python train.py --experts_per_token=3 --d_expert=96 --d_shared_expert=0 --moe_layers=[0, 1, 2, 3, 4, 5, 6, 7, 8, 9] --head_dim=64 --vocab_size=32768 --norm="rmsnorm" --positions="rope" --init_std_qkv=0.0219 --lr_head=0.00534 --schedule="wsd" --decay_fraction=0.83 --decay_shape="linear" --final_lr_fraction=0.05 --batch_tokens=[32768, 65536, 98304]
Below are experts of layer 2 (counted from 0) of a mixture-of-experts language model. Rows are named router (the router's row for the expert), down (a neuron's output weights, with its number) and show model dimensions 448-511. Each number is 500 + 25 x the weight over its row's rms, rounded and kept within 0 to 999. Numbers have three digits each.
Before each expert's rows: "raises" lists some tokens whose logits its average output raises strongly, later layers aside. This comes from a sample of Wikipedia text that the model never trained on.

# expert 3
raises: ",", ".", "s"
router:496493461510491476496520489460506508510531516481531489486474501488483488519466520506493502527507487478514509488464479499462493485522486477488523505519561510518530493527494462464477507495503473
down0:482471471499476455485493530493478508512466505489495514539515528486535539548481483470514487487504486477489525519529507498527531513524515487500500483525476462492522495488509498489489510461521526
down1:471507525520509496483471519459532502495482554518492450468494492487489514450454456470491491503527513509481501471478492515539555519479491490527484500472514525505497480540491466549499508483533533
down2:488475507504512473529519527516480507537475511502542540493479504516476496494509439471503463519536513480543484491483517494478507533535501470473427461518481487511477501497493462499479548481457486
down3:507479518474476444506490483522544508488507498491536508489507501512454492482485478512464468501515484526493497447524499515506533443475487468490506504495494514482494545471522446464480442458485524
down4:499502493473483496500505527514505500486527496512494503469485507493521546433520449482497537492497503470506504496514493482503473509467503516519482499479480519479522486554511487474465473547488470
down5:481473503467536495478478505507468474476487488502568466475491535506479476507523448480504499524537464516479521464496467486490428485487449526499498549539486489554556506493505519485515533493528504
down6:524494456483467523498535505489498468458516508496493492503437485526462537523518514469493514535471483502526497527479484503476478537501533475506476514527482492457466492451515502556536553487526461
down7:493521491542562518546490471526470507520519504468482485551469462541444535487531472494511512485474467519476462460485509512503498508467510508470512553518514464497473510527494495519492503460480479
down8:491512521503468484513505496518467495515511483501508489541513484452446477518511477477503504504461504477490519518494480500518510529476536501515477502487492539529492534492519497503514511438432533
down9:519495538456486541465481497475534458510505513466523489497455510487511503510519500519484529469506540546515476507498484510473514474516462558480498520464495461514501492488510468491481495530556513
down10:481553482552495503532536449475505478488508536510515499526503507465468516516486517509515497495498497456509491463486495481459482495521497493519463522525543486462475524478476498497495511454494460
down11:480513549519565509492515497496533504529516512492497503495448467456470484484517503458452500490504520497477501497509532504526495485509518485507509494473496487510509505504476465447513479493525483
down12:488500465481524500553500510505476461514436495480530465508515483502520507488535471468522492499554502504503520528474528516569504512508506476543526511515435504506491501477487477535511524516472497
down13:519533492513515496460522535510496480479505493466487482492500487479507525502487496520461469506514523499443493507454514450449498447533492489512558544498447451520482503518490561563504512470512511
down14:535441505526488501526476504483541547509488477471477510493502509519520472452485487511515513504534474495490481479539488492500509493536499492446523453514491498557548474496479515488472503518493579
down15:496521542459502512494500504506503524484540517467546517540501500489523476462487494512494502484496529457492521517482522498494461525485542496489468509524503506482482467506507447495451519485507492
down16:549497486516499491456506514518478519495462504534517465513513518503540516497503474471493460528507496540443519506488513454531463532574508489480487477492471450528518485538515546467500483478507501
down17:485508490490503506481481468505507509526559521474488560506490499479535513513498473492523474522530480509509528511509476483509512475474495527487472496505478522532529483525529454493460478516486498
down18:526517551494490527550486496485479479520485505537498538542505511495526526530501486484513532511496517544488490469525526515510529497499493485490490479483502490477489531490514511514526460503524500
down19:478486537474502524496466519483525469501466450482502448518498462517485495500479489521508473482535508537492488527489498462487502466500510539472455501497499581509451539532539480524481486489511498
down20:499469533484500520496466493498490489535485487499477493445506496459520502486523507498529463505513535471476463489488518511498495458522526495470523552497528511468471493520447512496498474530515502
down21:469501441531488504548507520491496498479517517483525498519483473499460474513496485481500502471484478458461489544487515506486519473540523514505492475489484479560521535505491489461477509484454488
down22:520520546553505507487479491497536506486498496492550513496508438512495521542489503467518485490479496551506534521497521483513517528486471534487534507491510466468560462548458480535485526530487464
down23:504520501468511480552504492486519521490453515504539475501486539525479498505462480435525456530543472462503559490513511490514509525502506454544514435573536532532484515478478471474459487546528504
down24:503499483472472456531475504442517497490542525499477503497504513493550524551527543472474503534519476526501481547507524524499522478485514504519503540440515511505499537551465516484488538494529505
down25:441441490459507510509518452519520526424525531497505479502500456493501530450478479464540492540465509487525498503534536498534434513510497473504480502487470503504465496542514548487506516493479429
down26:508513553464493494496533499480521504507506527483516457522512476540535507473498480459498530479489510509546501486520478511493469541481485505454490549500505499491491524489484488534490554513462489
down27:519520511515540510506488494542523472491480515455548492554486518497537531520500530519481490525508464448481502482497500495489448511502501465474470496459501509530536504494519502465486520505483536
down28:525490498509516501508502518511515453472493536531504547522514528565540496458486546506501536508487486490490486541530525550497466564511501502519559555540534529484516474502472467485491470491546495
down29:501509568489492535496507481513502534571530531509530517499505470483490458512521495536496456487498503514490504552495505532506508458518501459487526479493484471542537490495481498486482528455484502
down30:488537463505484464508546509506482512480494487549470480476516508527518483507485538484494530520508496535510494517535488507537518472478444538481480523497508498485514518488465509514525484480513494
down31:528501499489547525535511495545514509527495466474440506490500478523502491518504501515492548477540514500478503509478516469424499480477482511532518502508502464473503510513514522473514514458525479

# expert 0
raises: ",", " the", " in", ".", " a", " "
router:512498519525461443510488540504501507517508478500530464518521507458521490537514503497507522456496485521496491477530509510444470484474483536524481506527470488482486502477504516465508466489521507
down0:529485481562501469498480545447533517514513488490514476460531491508519475482503532520469502485561491467540513473438530508505484488485518543487500511534499515546485488522465445500482512499474489
down1:513462483537464496494524499475544504488522518501493475498488553511534494489499544494478487494516487459534496479509508513520488542538528499488497531528502478485553450540532473533495526470497477
down2:447554520485482479489494470521505493519506508518474466519489493482496505547508531466511544481508490503502491457484525516510535500508529553503479493481473448500516480494511484493473527464481515
down3:493474529472504540484488496556497482444489512529476504489492492541506454473480502499454524483475464549498511502516523501514485500489479507529505521469523497472499507470487487516446514511474514
down4:503486494501462464530537491479483467513504514529496488507518508513477506485496511526471512469473524485486488493526472497499512479495520505578535520466524484497509501536515484510492515510505517
down5:508502528517476519521537462490515523506475511481482494535529486532469485518440451521511520487512475489514504449494512518525502470528546484496474480559505472515523496520527501525486500492499460
down6:490520504461535451532513492509467480490492507518470500493492492511472518546551493518495496536478487533510478459468526515480502480487533459471534512517518495494466502445549503496464450494519482
down7:485500492484459525521477564517510499506475506514457525475469470502482473502537470466513496472484480534540512506490470511491487507527494498508500487507536507486501477507513474505499483465477512
down8:437509526530514505485456505534546483546445508521477507524480475542482466498535499511464521513489516525497530503470509555494482503491450517502431488541535538539500460479529491519509487464528469
down9:512538452519499535498499515490502496503538474492541524460521470517492515556525527504463531471498541437512518455516468518480510476509497459512453550517498528516516476526521508496540492464529540
down10:541487453453486483474510523506551536507486507521463461504477438478520457474462505497493471497510513537587538466553486508568489505501528478517520519514476477514460477498501482508510486499539519
down11:567525518464481446482508514513491528543507544512529529416491547526523489435483524535449516502502508540508500517522475519495445527508491477478511514484475478472471459520497526454508561489456469
down12:504547498489524533466475543520463488479506453509499481501513479518472485479506497501455513483487478492507491464470529522539472491523515522535487529525464480528501476472461510552449569525536489
down13:491459507502542477527509523495545510506449496512523536468502505503500466523473515521525527524504530511524476503508473498531520531472430537510481495488508526529507495521535466465501505507503494
down14:501519511495436509526491550509511570534476514480483505503505523504506494512485560457497514540511478540506478478517477492495527501483543473488504524481504509529483469524513484480517510520466491
down15:552539486524511513523488511523509477540529513482482515505467504504530493481512503484503500509516472479480476521495466461466479486503483497512502482510536517525497522454513484485527466478490495
down16:469463521463473472505483503550454500427512521464519518489485489480506507458538480499526497514481483508509501508504504539521473524472511507511475494481484464531523490470513543484473526486500497
down17:550477497445543505538494498491446491477529536483468458562489493497507526483490468513500500486502480513467554526475487466514505495500506504510515430465525515514480563495490446520473531559530507
down18:511434491507543522523491476499487497511522525503515523522529503518505514527526532527516510442488491503511502500498516485500487566503493512514483557535516497492486491459514466471495543441484470
down19:503503526512483471541553524526538479537491505458518472500488512490494515522532484497491453508506507484524485480509519492503504499480529492526493475536488532501522505490521474461503485492527516
down20:429499426524510537499461507498484487511531537496488493523507539487486461495507456495532529478495468515525502504448490524489478514497442454473538525510467511510519485531461495501522509459508493
down21:494455492458540519505503540466500492518505518472485567493470463475498475509465508541513531518483464500531496493504506502484537512482472501476482559504520519474490513514482505491516537483484484
down22:476508514494506500494500493504477523530559481575511522500474483493447522499504506471505484550524527508527540477505452470536548495507493523488541470520516491553513478484510508509495523517525475
down23:552512513489505478451524526487479491495446527471533549487483482460537497520523503508529501486518502506489490521512466502498501502502520535504541510504516475462499489571484509468547494497472487
down24:468505523510538515434540513492483509467502501503499478482502456499491492497555506477451498468531426511526539483480525522488487516488504481493524505497530515489508471542469508456490469500550508
down25:494505503525476497489510518519554506528533489539501476497482493440518487505505493468530485527509513488466520517500473515492506508521504514467495483500491511511518536480515516507544473559469486
down26:542540505551508482501511509454548491477490532520553507508490473505518522506476488516497472501489457481485500498523506514510474503493495514520476522490474469447540496530495496485491562508461507
down27:516501541473484501524525549500538500473456497538530468516486475512500472518491413506470525459473481505531491478504509524498526498516525476538493520488519485519455512497524511492510508468485548
down28:475489502466509445471517505502507497486493516487499507508505546505500525511506472501495527492472534511517499494504515500476516509528499474478508508528478500491538498512527524491480470504496472
down29:527476517471445527501482498498507531500467508514564502492520531541474560470505506536471522468504495498525529487482503474465507564528535516504487526523489503468485503515550492483505504505511499
down30:466467490530533510533488523537481501499555484464511478466495487518482512503508485448531455480494490506478505513507498503512464496478490525544505497524532493486457474497505506496488508474523544
down31:480503528498498534506501524476483560540472437513483520500487518466478531539485450538441516480509491528478476503489520503509520509515477508513457510498553497467488522474525558495467502512485505

# expert 6
raises: " –", ",", ";", ".", " -", " ("
router:521454480502540449481478466482479515488485523502505507506513468501485479509473520537498528473460502469476472474496525516476517516482491499495518515537500517540482498503523487514570492429539474
down0:521493564527499536481490496497523538522494472506490525437499440477483551528488489498491521515470500512507510504494527504488500448522496511485492505459500505493514530512489534500531486443562506
down1:524539475473467456475481525521469499481458512520473513499488462494570501540455479537490488477447462506491540514464498486495511506496516526502521487522541525548512502537500507508482520515530524
down2:498498529510505507505503560491482516524482509459526492475503506468495474525491429486502499470475467510494510465491487515542512514490538498515479507573445483482471514459478459532490558489480526
down3:517503538534491523523504453515478514494510525496504469510503520500520484475532515450521469514507503502498486560539482471480504503512484506540509537507531476516510442481533473502501509467525498
down4:476516500502485517514515458499558532503459509523545497516459481543513485467494526509507528512494492466492487475465546521525514518526517458472508461485533465500497525518529549502510487511495491
down5:532503471530458518476515480522476483525485494494484484502482523542482498472488429532461562508486485478500495525498457499503500560487522502528520503487516494485538547471517496495503446515516513
down6:468467506500509482512474534524505535503471474490505553509533509466506513516521462484568532525503511489486468505517461490510488459485508499474451509493486482465515514497506469461492530517580545
down7:517522540520511514526457474465487448509540497480513512493475487493501472511507486539477496533496474520515502512487499488480489507519484484506515535454469502519488473501487489512492493491511520
down8:522501533489479544473483504514525515496502459490485451498496473489496525506491478475451459511492520478468524471517531530486498474484505484465507538538481477552500528466485502434472466515466519
down9:532494421463470469506514486491478483492495498517546506488523492490479499482491517490499466483517488507542488485512485474514506515477558503506535521508513484529468514459502487470505499455515539
down10:456504503509517482522511473514516462502467495530504466497508508490467504472523467493523448493468492459463487461507503520435506464516535489518534506448523525472477504517493505542509499503491503
down11:514449481491493470488507491512518532533533530471500486479484470520556501485488499521506450513522509525504458517536508460499518521534547499505529487502522492508494465501488542494509496467502504
down12:544487495509487484513473537463450483489485492447504484476502487507510530436496450492440535523519498546482479486505496516475494484476528478496557508530476537478488461477490521484563491496565494
down13:519494488493498495527523498517499515463508534480467480508498536464471451530472489514483477470491534503475518460524480494466497512488477516482495502536530528494448541487498508520521502535475507
down14:500521441499493510491500451501526506486524549483478473483516478530481478473464487505520533491485467520480513523498503539519502536510494499558484494463476573514464456493517512544501461493497505
down15:449524517563495510530554505570474528484493510522489480493492507521516497528520491479517529495473495462572506491519493494499481494522541503503507497530506510480523523572503522485495497446492440
down16:519539488500441519508509525467496500521504491445539492494462521481511497531523497505521515487521474480473505500512548504508494501506471520489514500492522511471493507508519529519513489532502517
down17:497474487579461483538487517517505489470508536477495494494505513503529486499476528523477500468480497529475470538473472510479502482454490505486508501507468522491519518486481500469504522570551500
down18:512472517500530486514479498490502515483534536516470526498518514521459484504513505503439474514503530534483506513462489488467484517508491480487537500508497544494541493538485537502526486506532544
down19:473512477511436534506492487501511454461483511483493488519495495535512483494462484509532479499510529496544512527469506481506479485525508509512496532462477547454481487538483441477464485519477537
down20:497484506510498503524481501492502535503439496473484486497507523469507495530493490547539495493535515493485515522428523494489502528493491536471511517504489506483502489500473493513520535499521498
down21:493486548464443508497493472480497461497493496534534474443547558500561536516495497462518519489473460506517515540463531481486521545487494465473499502472517479507488488448515509448518484536521533
down22:490534494528499484454488481501513506473505493475484490498479507497495497504457520496502526484492490503494529507478534505509539460536525516514482537449460545515448513479514444541464472474466541
down23:475507528492489489519536524549490506494527506522486545479491531489502558476484491492464537494513542541483499500499518471486506539456523505507520522504480504497509488490518522520453490498491489
down24:507478500488454544505472482485529517495525485508424488478484521524493525507476506536493531533488489510507498491497518483492495501471504517556500528507513515476489456515516506472457501496529543
down25:538465483493476460473524535530483489534510428496498501515546521502538522517501509502504504504546470484501476488495523436488536476459521473496525528534476482529487507493485500532473499552480505
down26:524469499491519513498472472484497517469510498502491528500486496489497508479492504526497529525510526513507519489509496532485476482473524510497498513509499514549518501448493464517516509469447542
down27:501487484516501502490472525472499524514504539505463505494461480476543468518486452543552515545506488525538474481502489519463480523514472553499513533545513557523482503494478534509506454535508498
down28:531490549509525497496518463510512519509472503506499474497501512507506490440466451489475496455512471523501480464509483531489490481521521514478504520494428479483464473513453496503486527516492492
down29:526490529515476475473472492476506537483488484505558495461472490504531500462474489492506518539505509536481498508524508532524519493508463496488521479435498488499512511478463531534505490511519501
down30:494487497491527517484501474518489429521489512500442491490501459497477462492489498520458491519478453544505506493496521477526435453474531507497498500463535523486509499496493506529505514505517524
down31:506512514485491517484523450494527499482472553527503507471521523548531530506501505511436521496492470464476494531504497504520475511466463502541499450470519523477514519501486520503548433518477504

# expert 5
raises: " the", " a", " their", " its", " his", " an"
router:496555501483488502457465532519483499506474450499507480528510492501512484507498498484502477528509519487506500457538481491471540524448499516527515507506473505484495510473462538542487530528496518
down0:441510508531486505478498509464532514535518461513525523526480460530512531490473473509507530541526507498507473478500459521472478516489485454532533498493508505488441520468484497533492506466480476
down1:493483525472497500518519465508483489540535485511481485512537460504539534474499501489507481479507484503473537520518525513518492509476507494531515498492520522474463523464541512468538560510483490
down2:495527528494459475517538496474488488481494507505513538479512495539456519530512478469486484517473502502477487511503514507545501502467575486501535532496495510523480454524529523544471481494486510
down3:479483484502497491502518483494484510466464501497537467514523506484479471510499481485499515460478497447484539535511497507536498531500535502497468492460488527473503472517522471469539498494519539
down4:487490488521515505493567483478473506489487502460494478508463518463545466496516493488514533433479509479495517540502497495538488513496478468494542522510528474511524483487501493513519531526520521
down5:468501517499459484499480500564520538512490480462511466522482496511517468494512535569493523536476546531520502491481491478450547514498522544493468486467505519543535491467516531497512493547510503
down6:458521553484482500494485521472511503489479527483501472485550499528441442495494460482509491551492484494517553495541502504517498492489489531466489476494549497481473518501515511503511503504505504
down7:470551524547475526460532513535541478512496492477513457492505471476512552507516493508518513497508527542525472535557529515519521514502511486478497490514514541512522483501505527483519474486464517
down8:501501486494529483511473485498473456461530517513507513515479520478490504495485472509519499537492483470511473485495496529523500500496513502493494511508536484480500493506475488522524459554539531
down9:491513510481475486518560515498535527518491541495494495486509514485518527494515526485507528458516491494514488490488517488504499513504499509506496516534491485466510484528473496545525480508498479
down10:509522444517511530498487547501540517522495516492533520497519529490533457453524502486507515489507539491527501538487532523500465512523524510484534473486485502534485521497472499486465514490495443
down11:484452518518463483482502508541460493558509496441493568505494563498512486516517536494508488512480500484537497519494530495500447531472497536500484491489503537548519510508526549452551512513438508
down12:482496528499535495531477500484516526532503536481484547497543491504553522509496526499487552481509486525503495498508499476463498515493474492444524555521529533497502531527532500491473524491508508
down13:521461428474502485540480463462503496499506484487514479456531486518543470471502499479503499481470446492511480540493475475552501525455496488497448487553496544504485500439545462455512494477528473
down14:505518468472551463497443503504477487534503451527474501489484475543475505508476507544498521462510507501428480457505530554479509502470504519513514500530509513519495499496492533511494502489518521
down15:486471451455530518499482529488469534500465493488492490542501492511513480554514533548535509461480539486497490502481487540525456528568496488526514507509554521538457495533494492470464497506520507
down16:506475518531495535491517476507461473504539481488528450491454482533491482471513525540488462489504535514521500507460515543567495477486468534500498503529500476511490496489546535472481453489528501
down17:480501487470480468465512526460504480511487499513478516516476525481496508510477509494501505487526478482544500517543519507482513465479536518510475514465480506505488482556521477505455506497485534
down18:518493488476501492513514468500486531484487517498528533495495513497479508515485477501510567575481504526490509528490524531510453490494528479473506470454506459465510508475448543475472446517496497
down19:482521535491513467510554466525486487550478475497460474468494514463536528485484451558515456506507508561502462550499485519512451487495489485515483502509559547448516481463556526443472507494526473
down20:518525484483471507466506514439487519510470496520488496477486519539532490508493486519499461500502501504493502507482518504453500489494495511484492498498520486483458526479514508484503547497496556
down21:476467507485480502531481478531475481478490471493498518514469566488480447510490492518531477542490508542506527473490538513477507544461477505479501471473505541520502507492497538517497461540473506
down22:491557474524455465491518541502546500498485504510514505512548536480524461463517513506455428475496506533492512467491557490489517467598524468519481498504528465542488454484475528481527544479471541
down23:487512509487502451530484505585515502491460530513491528512499476466521489476481482503508496483440494525466485520544529496522488507529483511462518523540429526503500472507452522453544474503426489
down24:517516467528497480554487496506502489489480450462529477495494428503491490496537481521510502482504498519457530486486502515468504439544486490522509499552531513493501512447508537517490500478535538
down25:524491503493500501509473533480496525470556493500495499484510520485493468467545502460517475492500517487512510537495470486482534494526484529515483471492492520522486491534469490440495521477511480
down26:483498483501500512526494512527517488497467520515475506516496503449517486514509455521511468518503508514501518500521533490502510528491529524561506498479496448529468470514504486517507475461484485
down27:500488497473527508512509469539499489518495482537502533490496449480528546498480492509520524507550493479476457487514497476507495479444522513509519526481554518496481518479512553504520476519486531
down28:490512542506498524493506519516504505456493490495462571510517523444509484514476473499509510498472520545491487448547491515484507542529503489463478466492499462484481524488505518513529511544481502
down29:489477521501525492472489474551497513490504488483514519496458499515466472486524493497533481473517468497462468529491487502520474458468495502478504466520451471486488514469489449484464519540504510
down30:510482484525511507503513493619492479522482482517536501511514505474485504535475491510485514486443514533535472459492516501506503532483512546467489509487516533494465490469524518520495506484461480
down31:488511477542498499485526549461525513486522495535460481521504523523503522501504507506520502493511511468470484499512507473493476502494483518464492471459489489523532463510500462486498482466502510

# expert 8
raises: " The", " However", " In", " There", " Other", " With"
router:521467513520533518488495493528496523464508499478508483525494518496516462487523482493502510479499506519497472482534542492501489511515490483509439482481459496503489491496534512492465537507504493
down0:465531517500546529507468504487502518494510498520508497476512526490498532483494510521503538510477511484506515464507518467478512517521483488504486495484498542476483515496500515494519531531496510
down1:473505460499481489481511481501471517493528522476472522508532483519456489484556493484530505557477460543525516480506549493488541512544515468522504518479538529468521497507511540460483529463490500
down2:520544463481487475504513478467513488530529529470454511543462496493515514514519489485539500528496498470515531505508473491509519494474467488486500504509504486538507480492470543490464509496519486
down3:504503495496488491492514505496493510488572498510485487496522497521483514478484492495459493446514487497488477493485468444523520485503515526514512531495497488521533452485490520461516517536514535
down4:502495514492507495517537457501472472522526489528522436500491481511460486499494490490482470456469494570518515495516513507491516479524473552516497534505502512492464496491448483521497470467496512
down5:525472439503500493509491491492521524503482530491475500487514515518530507498456485475502518496570501488498506457492518520508491479546442499480489504508452455523512531494504502535494533532503496
down6:502498486516490470505513484488487506532500499476482535505518511490512544495538466556514506509556470503511515493537495562499458514437475573503503534499508518510492500486483520503508512509448457
down7:505510537429485553485468526509504528485536481515483466451498491523507530515489496460483510504519569515471557520494482479565471475529482481501532483539506446478494473477513516493498507459511495
down8:480500520507499530515484508505506485501476494478548468519515481500506533495489500527500483514506512465461519496494521466501510533485512502492545505530480488522538496501484494504551480511508464
down9:522470512494489523516484519460551475507480479482484474503486529518518501507519528493460452484528529472487484483506581503484487464515500484524490510481479501518473495527527533538455507486510510
down10:485494532470508512470481500473501478507480515508463507467484496479496469480521489491497539526532480466498524510483508567475480514520482478503487509520480541498482463499545506489505494499527475
down11:489504509530522561533478488485487504500524515494502533495522495491517491480482526494524452493489518505407462507490513484483528497486503524494522503539473510502500470499528514529499497488544516
down12:489482494473460488510541510480500534502503487522497457481482496534498526456490511517514479475509527522526514485527546548526494465518467516510521511501549466517506502458505511503474562500488517
down13:463526514548489479477504549472441501491512485503509526478498529489473460506476462532449513484480507463484502556509531537453497532481484539507494553499480486527497475496493483474522495446495531
down14:501513478551508471512492494490481556475521488452484492490494447508515499499488458532525488530482495511531490493529483521513479538464508526525500542503499557507503494505449485508501482514506471
down15:469477495467509497512505488480515543501451524510509546429522492527521505462501524491528472508543477501456521502489482502556496545501498496490492501514537509497507536503492463458483523464476515
down16:523498520510485519459530491510468491536539538555467510504486470495486519508488440484480495541539478474491491491502500509466500494544495496470485483473507487485485513480520465571490457462525504
down17:481483484517490480500458490479484455539570558512481469505502460518449488500506465466494466493509489525492546495480494489517544472500501502519501499496500475499511469481503455530485479466494505
down18:501498488545502454523482458520486472522506458472479468517505530485564526490490493494475444444525486515514474499462473458455470448532495503529517512465519441514534472482494501518543498501498497
down19:520496502528485515524502517472496508567515539482482481498507523467513533506468476485500471489513525484510492520487473482470476485501469517471485490515496494494494522483485501511535518496492534
down20:496505494500467451483469517494536498533505523500507521498478493503470497507475503553488549500469490483533498492495522469493542536483496476545490521543520483472496509527474481472508465471472510
down21:507487474509496551484497493524459521485480478495513467505498482493517480457525540520492488467507484539478500495476543471495477492484499512477438486446454450523501510493515493493508505524450475
down22:545508506534503506440451559482478555484449510494481491496475466452487461510486498521503507522486512498533498535540487512483505555486490520475509500504462481492516549523489464525498522515467528
down23:517512452483539479464475511498511513514479503477500475513532449478510434542521479500503494481466478492511490503523503472477498531499495498528499487468517538514541505558544503508522526504469475
down24:513475488484513503501529530501496540506510452474487506502471481483477493495493450520522481515488506475472495521447501535487535504490509491474499489464529531491488512538473465480528512543485469
down25:466555487486510491469514493480497493513529545481525526512536510526492484473463510523496471478537477506505504502455556505462521511495525520494476513495500478523456517474521481501507526490469506
down26:488486536482539477505548544531443527511489531473505499520544468472516489480480453471459492498490514510499534485522543524449476540456455490497492477504514527462476495478491501464489511431468466
down27:490458515499494475493505502456510504518457464507532495503509481482513456459508533497548485492558504525504487503488499502518519484509502487528484524517456526494483476523477535470518526521475506
down28:500503521472488536511474514491468513450454487491496469485484487509474524465547468514476493518488497556503485503526487523455468519525520483488504483494521496464493517534487496525482499499557507
down29:482530516469497473477456477509486495493529543475481483490536486492521488490514507481532515512479532527472540469511513526499553498493524489468515533537529503502466509452516476485525503475507480
down30:483522499513454487496491459532466483498516529456491480501494504487521483518549454476510475477522505511494477487475499483499492498549497501530517472497508504488491470492498470507463495502488507
down31:489484466498507503508529491543534516484518477492513501505502462515484484532505469476502530538513472502526465460500464509490538524533511497503488539475504488485494459500529490507513503500522510

# expert 12
raises: ",", " with", " to", " in", " by", " at"
router:502502497485506534499484497500498455504509461507531524463506483492533508529484535554534498521558492563490512522494477560520487534509572484502470525485528472504492502465502532527529472485534479
down0:500467526520496517536510554536517527537497520514476489475501498443485480524496497490491502511531494481492454533504474501459536538475430487472491492514496501512460512517442502535495551450486505
down1:528468514451500458560510494460504513555514503526513502482471494507480487472490528488504509469488507499434485502501497568496508471508520528486515510539549552516492495497506475520491509467537492
down2:470516488502484528457533503524519520459530481492514504466512450502495467491452533521530479504524445497508499496489514498531510541470509517506508493518546489500456515497542481469471528509477526
down3:493493443487513504474493518506532477498525470496510481505510535487482490539481496478452481530548509480549465481530490509504498544544466478471456506515551473511468534472517470526505465495500472
down4:467453495474507518495431526489510500503462512451503514521505512503485474494540457524488508463517522488496514464477482480486492490490475468528493503466506468517486546485491507454470498522478478
down5:496540523499472511508483534475509491472528566503500549515497548532450512489513538514504543520477462457492491508544460481491521503509508546493509452513477474521499500492525506493540472508519508
down6:521519484495453518527519529529474475566514472532532487468490499484504505520469487489516499522539535492473474538509525484468556507445496515447518434492493476484438498507495494510537461545511514
down7:482464508522507515502491516514477515500500476489521528491449491528551515474491527520494504533473531495512492502506552484509517483500468510481469500486499478498484548495529447516494528509459497
down8:498508458535539472521478458497515526540465515494483561479504485473508487543477449514530472515489492514516472504563504503500529496526471490490537489475483522496523511495540484548479507540469474
down9:478527493531527525566486558568495499526525540480479527526445494440489534476533516524521503493513467498473517512479530467525501532504462553456506526523528500480537469471459505506529516512455534
down10:501486477499533521509508483521497487510535498476499527510504522503535490482566526494508510527509463469477490488520482482469478513483500477458478493473475550476502529508495520494476479535492498
down11:515498516512489503497515494558507501458483487538494462460534504507519505471519460493533534455455508479471519450465519514510470518513499518513488499504482522443477530491532464491495522489470472
down12:473495540535489497527499473480550554522491474474488479497456520459504507529493445535476509514477484504489524482486512514514490480513494508503497489491486444500526456489588488511511541538509510
down13:481510496483516496534502487528474492512532515490464467508525498462506521500474506517480481542476505528520494516536497465506534483468501500474523521500494474477491546535491476503541497474510501
down14:494507507508476526527496565531502505517530476481507507506511457484516449515488516453503462490510516455503488497493510482519531531471470511544515511522519488525533499491509488474523500483470487
down15:492473477521513488509518507476501465525511538535508458500520477478520477479474482537466485486440478534519534481497493518488504490500524519443505539499483535487472530526512555474503526505486539
down16:551521492511520515464563481492553492474498473515510515512517494517500539473484536448542511441500502491475481500513486496504483535473492488522431469484482506475524502451512479498542455482535469
down17:513481489509482500514539512523472485468477517537500506513502559478509466532510528484481527498511504486499532484503468474517470468479484565519461487495499493459537447537450522508497531481480461
down18:520490494480465483448497544461473450486499483499523496525474514518538487474516499489516510515512536471509486544525431491453512508501480493514477494475508487507550480517498525496453512489531494
down19:508456492478486499530487503485469514476466499511567494486504476518500525466487524500555535481480481478485488476489477496563510545507483494513505501464513450469522536512498526511496466508539460
down20:527475486503498494490491485508487484521455528487493479488523499513554491497494512497474480501487494467533511564509507538500527516457524505475474523498538516473472530483526462492480487504480520
down21:527484527496491469507459509497471505514517547516506502481468512473504483566515479453520491479568509491547469509426505473441484511499504485506473504508469485513497512549508529521492499544520493
down22:490531487503515483525501449461487523505511484501519494470548479521474502467460472504510521514502456538496511512494494532464458482489466497541522492512475474523476484554478521478490533483498481
down23:481536519487495490528477479528499431537506496465523492513521481542526483476508492484500491491504500480495539486480511493507463508480485498471513495475560509471488477460476502539486489533497514
down24:463491507487487478489484463531536521461494542518499486548510485464510498465543513466499463492510470461508514474456547500498503461532525509501442514492471483460482495483483553474497460507526487
down25:490485517475496451535528514514504461506474536520473496462463481514485550450532463452528517499505507475481516541518525484494523523490506503490503502477498483518534466509473505486520495511497498
down26:508470462483500479500459474474498503503494501559539491537500483541526504470494522477500472514488499453519506516513491502508488516504478463537507506517492523460477459498526504449494470485529474
down27:479476492548508489494536499501528497467514474512507521493512515450522491480527518524491483464489491455481540493504478512523487510517470506529454514491484518526518490482453513499506504485466490
down28:518497468494464475484496429504507455512497533495490522518465477479515479503491495525526475501497508476488467510517544511517474486531496431521479481505569490521464522504511526504510509524451526
down29:488521464494504521485518508486497524573495501505482524500512495493524528499536514468549496474523500488553462518475499480529486500513531487461495459492521490483457523486534489467497514532479481
down30:505534495524480489514496481484507466483471508468517544556481441509478488483518495536496483556452486497515487487520502517486517481490481528540507470510513444472483454464501481500528504489549477
down31:458494529486532495460482501512500498495455528497499530469517523511468500501534491493493547526498505497490504471500436514464519492473483475504501534522534485493526499519511495524498500506513512